{"num_hidden_layers": 8, "hidden_size": 192, "n_experts": 64, "experts_per_token": 2, "d_expert": 160, "d_shared_expert": 128, "hidden_act": "mish", "moe_layers": [1, 3, 5, 7], "n_empty_slots": 16, "router_score": "softmax", "normalize_top_k": false, "routed_scale": 6.32, "balance_loss": 0.000309, "balance_bias": true, "router_z_loss": 0.001, "init_std_router": 0.0342, "lr_router": 0.00153, "vocab_size": 12615, "norm": "rmsnorm", "norm_eps": 1e-06, "tie_word_embeddings": false, "optimizer": "muon_variant", "learning_rate": 0.011, "beta1": 0.95, "max_grad_norm": 1.0, "batch_tokens": [65536, 131072], "max_seq_len": 1024, "train_tokens": 472900000, "max_steps": 5203, "dataset": "wikipedia_en"}
Below are experts of layer 5 (counted from 0) of a mixture-of-experts language model. Rows are named router (the router's row for the expert), up (a neuron's input weights, with its number) and show model dimensions 0-95. Each number is 50 + 12 x the weight over its row's rms, rounded and kept within 0 to 99.
Before each expert's rows: "mostly gets" lists some tokens that are sent to it at least half of the time. This comes from a sample of Wikipedia text that the model never trained on.

# expert 22
mostly gets: " | J", "- J", ", J", "| K", ", R", ", Sh"
router:37 70 67 63 36 54 49 76 51 56 68 61 42 45 52 50 38 42 61 46 56 58 53 60 61 45 50 61 33 42 46 66 78 60 60 58 58 48 46 62 32 50 56 63 50 60 48 33 49 69 42 49 64 47 84 41 42 43 57 20 54 69 29 29 43 44 55 57 55 45 43 57 56 39 73 43 51 46 53 55 23 55 51 62 67 39 37 42 39 52 61 44 35 71 36 31
up0:46 59 51 41 30 55 55 78 51 67 63 53 44 52 55 60 64 70 75 61 41 61 39 35 30 48 70 30 49 66 43 64 35 63 65 50 52 64 69 69 66 52 28 76 37 63 56 53 81 55 45 38 35 39 58 48 59 78 57 41 54 42 57 53 69 55 55 57 36 57 45 51 49 27 55 48 58 38 42 36 55 49 54 66 44 43 45 43 49 49 61 62 60 52 70 68
up1:57 36 56 25 53 57 37 22 47 61 48 63 47 45 44 57 34 51 54 67 64 49 53 55 67 55 47 57 66 48 62 52 52 49 27 38 68 70 58 42 59 31 19 57 38 66 59 36 34 29 60 53 43 37 51 37 60 52 57 47 43 51 35 60 66 55 54 60 57 38 58 66 50 57 69 38 53 48 51 58 60 35 42 61 68 50 66 44 50 58 48 38 62 64 50 44
up2:45 56 50 24 45 43 55 47 44 55 46 59 43 24 62 71 59 48 55 48 64 52 70 41 45 73 58 54 44 31 48 70 51 67 50 52 63 49 55 59 51 52 50 58 44 62 54 45 46 54 63 47 62 50 52 44 76 22 55 64 61 56 50 51 49 48 44 23 30 42 47 55 51 44 50 45 28 45 46 39 39 45 49 54 68 52 55 46 29 30 59 59 48 43 46 59
up3:59 35 62 28 33 44 52 32 49 53 41 49 59 33 88 51 33 49 44 29 52 41 59 70 47 64 47 39 60 41 78 74 50 51 29 36 57 60 34 45 57 49 49 48 36 47 61 53 51 51 31 44 52 44 55 55 52 45 51 31 43 70 35 69 52 54 43 47 52 60 53 54 64 70 29 50 49 40 49 46 41 30 72 76 63 44 50 49 36 45 50 39 55 48 40 27

# expert 24
mostly gets: "aining", " arrested", "ted", "icted", "ashed", "ited"
router:51 37 67 72 40 57 81 60 66 71 35 47 54 56 52 42 40 29 56 29 42 63 51 30 55 65 60 56 42 70 42 56 47 69 50 51 41 67 58 74 47 48 42 58 37 52 43 50 76 65 54 33 72 56 65 48 63 51 55 33 45 46 54 41 40 29 60 36 45 49 78 80 36 29 35 53 59 39 42 32 47 66 49 65 62 47 49 56 69 39 75 55 54 44 44 40
up0:47 47 44 39 61 31 25 50 68 45 39 74 48 38 44 44 56 70 49 53 41 64 49 74 53 40 53 51 56 60 61 35 55 59 42 32 59 56 47 54 40 64 44 69 44 64 52 37 34 57 57 55 49 55 35 49 64 20 42 71 47 67 42 51 57 57 54 61 43 50 61 56 73 70 73 45 53 34 24 66 60 73 39 61 39 55 58 43 54 46 58 47 51 29 49 59
up1:57 54 48 59 44 38 52 67 68 53 40 49 34 42 63 47 35 42 52 59 45 49 35 43 44 60 40 57 57 66 66 43 32 27 36 60 49 42 65 51 37 58 57 62 59 32 16 55 52 66 62 53 55 48 64 45 33 26 46 53 40 30 33 56 66 54 43 47 37 44 67 51 49 48 42 36 44 63 58 38 56 53 38 74 69 57 43 27 30 31 19 52 52 56 46 55
up2:42 42 47 50 42 65 59 36 45 59 43 50 50 57 48 44 55 42 39 59 47 46 47 56 47 50 43 65 41 51 65 49 65 35 40 58 51 50 65 41 38 64 76 64 57 51 52 77 48 54 29 44 65 42 62 47 28 58 48 58 41 50 58 42 40 54 50 62 54 62 68 51 62 52 54 87 64 25 37 41 41 54 75 58 44 42 48 34 23 52 66 56 41 53 74 53
up3:49 32 45 56 48 43 50 42 68 77 67 42 49 54 57 44 39 45 46 40 41 56 80 53 60 32 68 53 72 37 63 41 27 38 50 69 60 56 40 66 25 62 68 54 64 58 44 47 48 49 33 64 49 84 53 40 43 59 53 49 64 24 53 30 37 30 52 58 54 58 23 51 65 35 50 65 43 31 32 50 36 68 57 59 60 45 48 52 37 53 55 48 27 42 55 30

# expert 58
mostly gets: " Burn", " Walk", " Lind", " Wood", " Gill", " Brown"
router:59 52 69 61 43 55 60 71 57 59 49 56 55 68 69 63 46 62 42 42 49 60 67 50 67 44 45 43 36 53 49 74 58 49 62 58 54 49 51 62 43 41 56 63 27 71 66 62 73 73 34 37 60 58 59 48 52 43 61 38 35 47 46 28 53 64 71 57 51 43 54 76 50 43 69 45 63 38 46 37 52 57 49 50 61 34 52 20 45 51 65 50 51 51 48 26
up0:78 56 22 45 20 48 42 55 41 53 64 61 48 60 37 55 51 41 45 57 50 51 48 33 74 61 40 46 49 58 63 51 54 43 59 50 66 58 23 61 45 49 44 58 53 49 43 67 53 36 43 45 42 44 52 48 55 54 55 58 59 69 44 49 49 27 54 73 42 55 32 50 49 68 29 70 65 49 37 59 51 72 41 51 34 33 32 49 34 46 52 36 36 44 48 23
up1:40 67 53 51 69 58 37 48 67 71 27 56 59 58 65 57 39 34 61 54 41 53 54 46 44 47 62 24 32 66 70 61 42 67 58 64 51 46 23 48 47 62 69 37 43 51 56 59 54 46 55 43 46 51 69 32 54 56 67 58 21 36 32 63 49 51 71 43 38 50 53 37 17 49 54 42 57 40 28 53 44 70 80 38 50 56 41 31 26 36 41 32 51 58 40 61
up2:53 80 53 46 54 36 57 58 56 57 41 71 61 45 68 51 49 50 47 35 64 59 48 36 63 54 35 38 51 59 56 53 65 65 43 61 34 48 39 40 39 59 57 54 55 39 58 48 44 43 49 18 52 39 56 73 58 32 45 52 51 47 47 40 57 63 60 46 60 56 61 61 48 55 53 85 65 21 63 60 49 54 53 66 51 53 56 56 48 44 53 29 65 29 41 62
up3:57 47 58 52 69 68 51 53 40 40 46 31 38 48 35 50 42 36 42 28 32 61 52 58 35 51 40 52 35 38 39 47 51 43 39 51 46 60 54 67 65 61 37 65 46 40 40 67 64 50 39 48 48 62 61 46 77 66 55 46 40 57 43 57 38 41 38 38 61 38 33 47 49 40 43 61 65 43 39 42 59 65 43 43 42 38 53 36 32 62 41 52 55 50 59 41

# expert 0
mostly gets: " eight", " six", " twenty", " seven", " nine", " hundred"
router:33 45 48 58 55 62 50 57 55 56 57 72 63 58 49 39 47 23 62 45 26 45 31 49 72 56 51 54 26 42 32 54 41 53 48 51 43 53 52 57 46 29 46 61 48 54 58 46 65 56 53 31 51 40 56 60 71 45 48 47 32 60 32 49 64 19 60 24 49 49 51 65 56 49 44 46 42 31 64 63 42 53 37 52 67 48 32 49 57 36 72 48 42 58 58 54
up4:43 50 51 62 48 47 35 43 47 51 43 56 31 36 51 49 29 47 45 41 40 60 42 55 27 42 50 38 70 66 41 33 69 52 58 45 20 40 45 52 41 48 34 43 29 62 54 60 61 58 37 52 62 42 50 29 65 31 40 39 55 74 67 56 27 52 54 48 65 34 52 56 50 54 99 54 63 42 28 51 54 54 61 39 45 73 74 47 47 30 61 64 42 55 63 43
up5:55 44 50 65 48 50 45 38 31 65 50 38 39 57 40 32 57 63 48 47 61 69 46 32 48 59 37 56 29 53 44 61 48 50 58 70 37 51 57 65 42 37 54 61 43 34 40 42 52 46 76 47 45 62 69 53 52 51 64 53 45 24 35 46 72 46 35 62 35 75 36 54 45 41 29 50 57 59 59 41 44 51 51 54 66 45 60 10 49 61 42 30 44 33 45 58
up6:38 87 55 65 65 68 61 42 26 66 69 52 65 66 39 52 53 43 57 30 54 52 60 58 55 47 60 40 47 50 51 53 45 44 49 46 37 49 22 53 53 50 50 31 52 11 68 67 46 57 30 61 57 40 56 45 58 35 47 49 48 46 50 47 46 54 44 27 50 49 78 59 20 36 71 36 44 49 55 65 46 42 47 58 45 45 47 44 59 57 41 64 35 54 60 54
up7:48 45 55 45 41 67 75 56 63 47 50 55 40 32 58 50 41 43 52 44 47 55 56 47 41 52 29 67 48 50 39 51 56 56 46 58 18 29 73 45 51 42 23 59 38 32 25 41 46 56 63 51 35 48 30 42 39 39 21 29 59 68 40 46 39 72 58 53 52 38 76 61 43 58 47 43 44 51 43 36 34 53 47 46 40 54 48 48 64 32 46 71 51 58 70 81

# expert 61
mostly gets: "chester", "wick", "che", "sburg", "borough", "burn"
router:44 44 74 60 46 42 73 64 72 53 39 63 57 47 63 75 46 58 44 52 56 74 40 56 48 48 46 68 40 52 42 39 45 55 54 43 51 37 59 45 45 41 76 55 32 66 52 40 70 61 58 51 68 50 43 52 60 50 49 23 45 47 49 43 53 58 49 36 59 39 67 78 56 55 62 46 67 45 52 48 57 57 39 57 42 20 37 48 56 47 55 50 38 40 46 21
up0:52 43 65 41 59 50 64 59 46 54 45 42 49 57 55 49 31 62 32 73 49 77 70 31 32 46 43 56 56 58 59 64 50 40 56 68 31 44 47 63 63 50 49 44 57 20 58 56 46 58 55 60 62 63 45 48 51 26 59 47 43 46 32 46 47 51 36 53 21 50 53 25 72 60 46 61 57 40 68 63 45 38 25 42 47 38 40 32 44 58 43 53 32 56 55 44
up1:36 62 56 65 68 63 38 41 37 53 52 35 37 41 43 64 76 41 47 43 48 61 19 32 38 51 37 48 49 30 55 45 74 30 40 43 48 21 66 64 54 45 49 44 44 41 54 38 54 57 52 53 25 69 46 31 35 73 67 53 52 43 35 83 63 36 39 65 49 40 40 57 50 38 55 62 51 57 50 42 62 57 41 48 50 42 50 50 48 62 48 41 66 45 47 45
up2:55 63 57 76 56 40 52 54 64 64 67 42 48 59 60 47 45 61 32 34 31 49 51 48 73 57 64 53 49 47 70 42 44 38 65 36 55 55 61 58 49 45 43 67 71 61 38 45 34 59 54 61 59 45 53 50 52 48 48 70 50 76 65 38 43 58 47 35 55 55 53 27 55 43 66 46 77 32 63 42 44 56 58 66 47 52 46 75 49 64 66 57 51 53 52 49
up3:47 50 41 33 43 19 47 67 58 37 59 64 56 47 48 51 47 53 75 43 48 53 64 69 54 80 60 53 36 67 60 55 29 43 57 48 56 48 38 49 35 43 53 59 34 56 48 57 58 47 47 45 33 47 59 44 24 52 56 17 34 60 45 60 39 66 30 65 61 40 53 51 45 55 47 40 53 44 49 64 51 47 57 50 71 61 65 67 35 42 39 52 35 60 34 47

# expert 44
mostly gets: " m", " h", " sh", " dem", "- M", " the b"
router:54 40 46 67 43 61 46 54 54 53 59 64 53 27 46 70 20 54 64 61 42 66 36 35 60 55 69 67 59 45 52 41 34 68 47 55 47 46 55 36 41 39 33 73 52 58 66 30 55 38 45 44 77 61 59 47 55 41 63 37 46 73 22 48 31 38 68 58 53 50 47 52 55 47 51 51 64 55 47 66 46 53 41 59 64 38 35 35 57 42 50 41 40 62 42 34
up0:51 63 35 60 68 31 48 39 63 66 65 58 48 46 36 73 65 45 64 61 59 48 46 48 64 41 59 64 56 43 32 56 76 51 63 48 51 36 54 17 69 72 27 29 48 51 43 43 42 66 41 37 79 33 80 43 42 49 42 44 25 41 59 43 44 52 63 40 71 51 37 43 36 49 71 28 44 50 41 50 44 66 52 38 52 48 42 33 42 45 34 50 34 47 49 38
up1:35 71 36 63 36 56 36 38 62 47 72 48 64 51 56 61 52 49 44 49 26 49 53 28 53 26 78 48 46 57 50 48 54 57 51 52 60 38 28 66 18 44 49 71 57 33 68 52 61 57 50 53 71 54 40 19 51 35 50 32 68 39 28 57 55 20 62 47 56 54 66 52 29 54 56 42 38 55 47 45 32 16 50 49 56 42 42 35 59 49 60 50 62 40 39 46
up2:58 44 46 48 87 35 41 37 61 41 61 43 45 57 52 49 55 64 51 59 59 29 60 30 39 56 43 26 26 29 46 53 52 54 37 68 35 65 59 30 74 68 55 56 40 25 41 63 54 65 33 58 24 62 48 57 48 58 60 56 34 59 49 69 53 28 35 47 17 49 54 62 49 64 46 42 46 42 44 45 62 59 34 58 47 47 60 54 57 61 44 69 45 44 60 31
up3:52 53 60 41 47 58 30 21 51 42 62 37 68 65 75 50 59 49 59 71 52 56 44 60 52 39 54 55 41 53 43 60 54 50 40 33 71 46 55 24 49 32 65 67 57 51 56 42 50 23 64 51 49 49 48 45 51 61 39 63 52 38 52 46 38 51 41 56 50 60 79 68 33 49 60 55 46 17 44 53 47 60 64 47 50 24 57 55 37 65 50 44 66 79 48 51

# expert 59
mostly gets: " million", " cm", " km", "°W", " lb", " billion"
router:34 61 49 57 49 61 51 53 56 42 63 61 57 34 53 54 47 19 56 36 27 55 31 55 75 48 62 71 40 75 56 60 57 56 46 55 67 59 49 57 47 22 43 52 57 44 55 35 40 57 55 32 60 52 51 61 52 46 55 45 32 56 42 49 44 22 60 35 44 34 46 59 39 45 63 42 54 53 52 36 66 45 28 72 74 49 47 43 44 42 54 51 60 61 46 37
up0:45 47 58 64 49 55 21 64 67 48 66 58 49 60 64 63 53 41 50 45 56 58 32 57 49 62 60 45 47 40 68 64 43 47 46 50 45 58 58 71 47 41 30 38 87 51 43 39 58 63 67 28 30 34 29 47 39 44 70 53 34 44 35 64 49 49 56 45 49 54 51 61 20 46 55 29 42 29 47 51 54 53 47 51 49 39 26 54 65 53 63 49 41 71 45 30
up1:43 32 50 36 56 74 41 58 42 46 47 44 54 63 60 37 38 39 46 40 45 43 63 43 50 46 61 45 48 36 31 64 44 58 44 71 49 35 51 70 51 56 47 73 48 42 56 51 70 49 57 51 62 48 53 44 44 32 39 39 47 71 56 37 42 42 33 26 27 35 69 54 40 51 47 42 34 42 66 51 41 89 49 68 47 40 40 51 52 67 37 59 62 48 49 49
up2:57 68 34 48 56 82 40 62 52 53 42 53 59 41 64 63 56 44 35 49 43 53 44 59 38 59 63 37 60 46 57 65 47 49 42 43 58 35 62 61 60 58 37 47 47 53 68 43 48 76 58 56 37 41 81 64 47 33 30 63 40 49 49 54 72 72 39 51 44 52 68 63 57 53 44 33 71 40 47 55 47 56 45 55 39 42 45 38 46 51 53 71 65 64 42 53
up3:47 55 63 67 33 49 58 63 48 13 78 53 54 33 51 53 45 51 31 50 40 53 73 51 56 61 59 53 57 47 71 62 35 38 39 77 69 44 54 35 44 51 53 48 46 47 48 38 66 50 35 26 59 58 47 54 57 41 60 58 13 25 58 29 30 40 53 53 56 78 39 44 41 58 51 52 57 43 60 33 53 44 64 70 33 51 57 64 47 41 41 35 51 49 55 54

# expert 34
mostly gets: " acc", " disc", " (B", " ref", " (P", " (C"
router:48 67 47 65 42 61 55 67 49 68 64 48 49 41 37 72 39 33 51 37 21 64 47 23 65 59 40 62 31 36 66 60 44 34 76 54 51 32 58 48 55 45 68 57 45 39 70 42 35 49 44 48 76 66 66 48 43 50 44 49 59 57 38 42 36 48 52 46 40 49 47 50 63 39 57 39 62 48 54 78 45 57 38 57 71 39 58 46 46 49 54 50 61 56 39 41
up0:42 55 61 46 58 60 43 49 38 50 61 52 73 49 25 28 52 50 43 51 37 44 46 48 59 67 64 57 60 62 26 43 59 35 43 58 58 68 34 66 70 30 57 84 35 55 43 35 48 52 44 65 58 58 47 51 51 43 38 51 48 58 31 49 46 61 49 59 40 43 61 31 43 79 62 48 56 65 56 68 65 55 42 51 47 68 40 52 42 69 60 52 19 34 46 54
up1:72 64 26 72 40 67 63 48 45 41 64 66 45 35 58 38 40 57 45 56 51 59 38 25 49 37 50 74 50 51 46 51 36 38 38 68 32 44 26 62 47 38 67 49 48 50 35 57 53 50 39 55 49 64 45 50 40 38 41 37 61 56 46 49 27 56 74 47 59 40 52 41 69 49 40 73 57 69 69 46 65 49 45 51 68 30 41 56 56 66 28 59 64 42 51 41
up2:51 53 32 52 66 48 50 41 56 57 74 51 51 61 56 43 40 28 21 44 35 48 51 28 54 58 54 44 31 55 44 45 65 31 41 57 80 47 50 32 40 67 41 37 51 33 47 45 45 48 34 48 50 56 51 47 60 47 25 57 25 64 66 45 57 32 59 51 43 39 73 67 53 50 74 28 63 37 52 40 84 45 54 33 59 29 58 56 46 33 42 54 70 52 60 72
up3:54 32 32 69 42 67 60 52 38 42 57 40 35 23 70 54 52 41 48 49 43 70 37 51 45 64 76 48 51 64 77 48 32 43 57 54 53 55 55 49 48 34 51 27 41 43 25 57 66 53 71 48 38 58 52 54 48 44 47 45 39 69 40 55 44 33 59 48 55 37 49 56 68 45 67 35 55 52 52 47 59 47 48 61 56 65 25 49 51 46 57 44 43 52 38 49

# expert 54
mostly gets: " his", " is a", ", a", " was a", " as a", " its"
router:44 55 62 47 30 72 61 54 54 59 42 59 65 62 41 49 50 36 54 34 42 47 29 49 65 38 41 59 53 50 48 69 54 53 52 75 36 74 55 50 39 47 72 41 61 47 44 50 58 58 60 41 56 55 69 65 62 47 68 48 35 59 47 19 45 43 52 42 72 33 77 41 64 51 48 51 53 16 62 63 58 52 58 52 65 47 47 38 61 53 47 54 57 46 51 49
up0:44 49 43 44 50 56 54 46 42 47 58 42 31 56 50 42 53 32 60 54 62 63 83 47 55 57 42 57 45 61 60 66 41 44 73 63 44 35 16 80 60 56 30 53 49 55 54 54 48 51 59 68 45 68 50 44 53 50 51 62 70 26 51 59 34 46 83 33 37 64 40 69 54 37 64 48 35 63 51 44 28 49 47 53 49 48 23 43 51 45 41 51 50 46 63 43
up1:28 53 58 55 45 61 51 49 57 51 67 30 50 59 23 57 47 44 42 63 43 59 50 54 54 40 53 37 72 60 49 56 32 50 51 45 71 49 47 40 56 47 26 64 56 58 70 51 47 36 57 58 61 45 49 41 56 39 72 58 35 43 69 40 45 60 49 43 61 58 38 60 61 38 44 50 65 28 46 42 65 63 71 63 36 35 61 54 70 63 39 58 56 29 61 38
up2:58 57 55 43 44 43 33 54 40 43 27 66 66 50 56 53 36 42 54 46 39 61 33 48 29 59 56 23 51 49 57 51 43 33 39 71 56 49 61 78 47 41 57 48 50 42 36 58 45 56 56 36 74 43 65 64 55 31 39 54 42 44 59 35 78 44 31 65 44 48 62 43 71 59 50 78 44 52 56 31 61 58 37 38 56 68 59 52 58 36 50 41 70 54 34 30
up3:32 37 54 42 67 55 57 47 38 43 48 46 59 65 55 57 66 51 53 43 40 47 44 23 49 60 50 43 63 65 69 65 46 45 54 47 46 52 40 65 74 39 55 65 50 53 30 61 33 38 27 51 65 48 47 42 58 47 70 69 49 34 52 64 37 51 70 70 40 23 74 63 45 55 56 46 37 53 31 58 51 50 46 43 48 49 40 46 45 46 66 35 61 46 48 55

# expert 9
mostly gets: " T", " | T", "| T", " in T", " X", " M"
router:37 65 53 61 57 76 37 74 52 55 56 59 59 34 36 50 31 40 46 50 22 59 39 41 62 43 57 47 41 39 63 42 68 38 67 63 64 41 63 39 41 34 40 44 68 65 54 33 53 57 23 44 68 55 44 41 50 46 61 50 63 54 42 55 40 46 52 51 55 51 54 60 54 49 61 46 66 55 45 53 48 63 39 63 58 55 36 33 47 54 57 47 47 61 43 36
up0:46 49 62 75 48 62 71 66 47 73 47 33 27 63 32 65 52 50 54 68 33 64 48 49 41 58 47 47 48 47 32 42 65 31 27 50 58 61 47 35 62 42 70 72 53 42 52 57 67 60 72 52 41 52 52 79 49 58 61 62 69 46 63 42 49 65 20 46 48 39 52 55 66 55 50 52 56 62 33 50 65 36 30 57 60 45 58 63 51 52 36 59 40 35 52 56
up1:68 37 50 55 71 46 58 42 49 43 45 60 38 36 46 47 53 52 62 26 55 44 49 37 50 59 53 43 60 32 35 70 47 65 45 55 70 71 61 46 36 38 37 43 68 46 44 57 33 35 35 55 54 48 38 58 48 50 71 51 58 57 66 44 32 73 58 67 72 37 66 45 50 63 54 53 48 63 54 78 37 28 64 35 56 43 24 53 44 63 63 82 46 51 41 49
up2:31 59 55 48 36 42 41 67 62 43 36 61 64 80 24 53 53 42 74 34 41 57 36 66 59 41 55 28 49 41 38 59 45 27 44 46 59 36 59 54 63 50 61 61 60 52 39 41 34 36 44 35 56 61 58 69 57 71 45 54 67 68 25 49 43 52 64 60 49 25 46 55 79 52 38 38 40 57 64 32 49 51 51 44 31 43 51 56 52 52 27 66 44 60 61 57
up3:76 14 34 65 56 53 43 58 56 57 54 50 56 67 53 37 35 39 39 65 54 48 41 55 63 74 62 52 57 39 77 55 47 46 29 41 56 40 69 27 43 46 60 46 50 41 41 50 47 34 45 47 47 49 49 43 26 41 35 46 53 34 66 53 57 40 62 56 60 48 35 52 55 60 46 38 44 32 41 36 64 65 35 40 27 68 41 75 36 39 52 71 67 39 40 65

# expert 16
mostly gets: " At", " And", " Mad", " Mat", " Mah", " Pet"
router:26 64 65 42 39 56 48 54 63 77 55 53 54 62 61 42 22 36 45 57 25 51 52 60 67 63 63 54 47 22 44 72 55 62 62 45 47 65 54 37 64 32 74 46 32 65 71 53 44 53 32 32 40 60 54 45 52 48 48 28 29 56 38 44 55 34 73 54 61 40 66 76 37 42 73 56 59 55 44 55 30 52 57 43 42 42 51 34 48 19 43 51 32 47 51 41
up0:51 64 64 73 45 65 30 57 46 50 46 64 44 44 46 29 57 48 41 39 39 66 28 70 60 51 68 46 35 36 55 69 58 35 50 43 56 34 43 50 50 75 59 55 63 54 44 42 35 63 31 33 38 52 54 60 59 47 59 56 41 67 28 54 41 67 78 62 50 56 56 52 71 22 49 47 33 61 35 51 49 51 58 35 46 42 37 43 57 38 65 71 47 65 51 56
up1:54 55 57 57 43 67 43 36 70 63 60 62 45 38 50 59 56 44 46 56 39 58 42 29 63 53 63 66 53 37 44 42 72 37 55 81 60 45 64 45 54 68 33 69 37 70 62 53 28 54 42 45 63 45 58 54 63 37 52 45 19 59 56 39 57 39 55 51 63 39 49 48 60 43 44 51 49 56 43 49 47 40 27 41 51 55 79 50 32 45 55 60 51 43 42 57
up2:31 61 76 42 31 58 44 47 61 76 51 30 58 59 58 41 58 61 67 57 60 46 24 58 50 44 37 71 70 35 37 55 83 68 58 40 50 62 71 36 55 42 45 65 63 61 55 38 55 43 50 60 41 64 58 46 61 27 46 34 45 50 48 48 54 54 50 66 51 41 46 60 47 60 65 64 48 39 46 45 21 48 59 42 44 46 56 55 45 32 47 50 27 36 67 49
up3:39 64 50 44 71 42 59 46 68 48 71 47 39 67 60 33 36 30 40 58 48 35 64 55 48 63 61 59 61 51 53 39 46 42 49 76 56 40 70 47 33 28 58 42 58 42 40 45 46 72 36 64 60 46 29 58 48 51 50 39 46 35 50 61 40 49 38 44 62 53 71 58 50 44 29 44 44 74 48 44 45 46 40 28 28 57 50 64 26 52 73 59 52 38 35 52

# expert 56
mostly gets: "ological", "etic", "ensis", " medical", " acid", " physical"
router:47 33 57 62 55 57 79 59 42 52 50 56 66 63 38 49 37 43 56 32 45 62 39 36 60 57 68 50 30 59 53 41 66 60 48 50 43 62 65 49 42 41 57 43 23 51 66 45 69 65 51 39 64 42 78 51 43 37 52 57 37 45 55 43 17 41 60 24 59 27 57 60 69 22 62 30 53 50 48 47 43 52 43 56 58 44 32 54 64 48 71 42 58 53 50 18
up8:63 54 36 56 45 65 39 30 46 59 55 46 35 38 62 53 28 32 33 44 58 50 47 51 51 30 50 51 46 60 25 48 38 55 62 40 50 51 56 53 46 58 56 51 39 52 58 46 63 67 46 62 29 64 53 70 60 41 77 53 51 43 50 38 68 54 62 48 40 24 39 54 65 36 61 37 40 38 59 57 41 47 49 37 51 32 55 49 66 70 55 25 58 56 72 52
up9:52 61 70 47 68 60 61 33 57 39 35 63 50 52 59 45 51 60 66 51 57 71 35 47 50 60 54 38 57 53 48 41 66 69 23 34 36 45 66 64 39 55 38 47 56 67 51 37 53 57 34 53 75 50 37 63 51 70 39 71 72 73 59 55 46 39 29 34 58 47 51 40 29 75 48 42 31 53 43 49 52 59 55 63 60 33 51 56 40 26 76 40 73 46 44 27
up10:43 27 52 60 58 42 63 69 66 61 43 39 31 60 41 58 69 56 59 63 44 56 62 48 46 42 51 44 57 60 43 46 31 64 52 45 35 57 42 45 65 37 42 34 53 44 50 40 30 67 52 68 65 70 31 61 40 45 45 40 55 46 49 49 37 49 44 37 57 51 53 42 70 31 41 37 38 43 75 49 35 38 54 65 70 58 43 59 38 40 35 73 44 48 53 58
up11:51 53 45 24 57 50 41 52 55 48 34 55 53 50 34 48 46 70 37 38 42 49 46 32 52 58 42 56 32 43 53 52 57 46 34 70 60 56 57 68 48 38 35 57 51 35 52 48 66 56 41 48 84 32 28 46 64 40 42 53 56 55 69 42 60 45 59 43 39 39 50 91 57 47 32 45 60 21 54 48 58 29 37 33 49 28 64 76 37 53 48 41 30 30 49 50

# expert 45
mostly gets: " small", " large", " same", " young", " great", " original"
router:40 44 56 47 32 45 69 54 62 63 50 51 59 52 46 49 40 34 65 33 36 60 44 50 66 74 56 47 44 59 43 78 42 69 52 73 35 73 51 71 49 43 48 48 48 55 42 47 61 64 60 39 40 57 46 69 61 58 66 58 32 50 48 40 54 21 56 45 43 45 74 59 44 21 42 40 61 41 39 52 47 54 60 50 54 31 47 53 67 50 41 59 43 54 35 52
up0:29 51 41 50 44 49 67 45 59 52 57 57 59 64 67 49 31 37 58 43 64 50 22 62 52 48 48 50 44 42 64 36 57 46 50 67 66 46 43 18 48 67 60 30 53 22 54 34 35 58 53 41 48 47 46 51 55 70 48 57 51 37 49 50 46 33 57 35 34 53 50 50 67 42 39 55 58 40 45 41 25 34 67 67 59 35 57 54 44 36 44 35 49 46 73 52
up1:44 45 62 54 37 43 33 54 58 44 51 21 59 56 44 43 50 49 60 54 58 62 55 60 60 63 73 53 37 40 51 43 67 62 75 30 54 58 56 54 47 56 65 48 35 54 35 48 63 48 54 60 58 48 59 55 66 58 50 56 31 42 36 76 72 54 47 51 50 28 38 77 42 62 57 60 54 51 57 42 64 55 47 76 58 41 44 46 49 47 32 51 40 30 29 09
up2:55 55 49 59 56 35 44 55 63 52 52 36 38 59 40 44 47 36 56 68 43 61 40 62 69 48 44 62 45 29 57 50 37 48 50 62 66 66 57 30 39 43 55 47 51 31 63 58 52 63 38 27 40 72 39 56 78 55 44 66 26 56 49 52 79 43 61 39 36 49 54 47 64 79 44 55 65 43 59 39 48 71 57 58 37 69 67 71 62 55 56 52 62 37 21 41
up3:52 34 66 32 60 53 43 52 62 44 53 62 47 38 40 51 44 64 66 41 77 37 50 48 62 46 56 41 56 70 47 59 43 38 46 49 51 74 46 60 56 48 58 56 23 44 63 32 54 52 78 48 77 44 70 51 51 56 35 42 61 50 47 27 56 33 53 59 69 57 64 61 52 53 59 60 56 55 56 45 59 45 44 59 48 45 49 69 58 38 44 36 45 47 53 54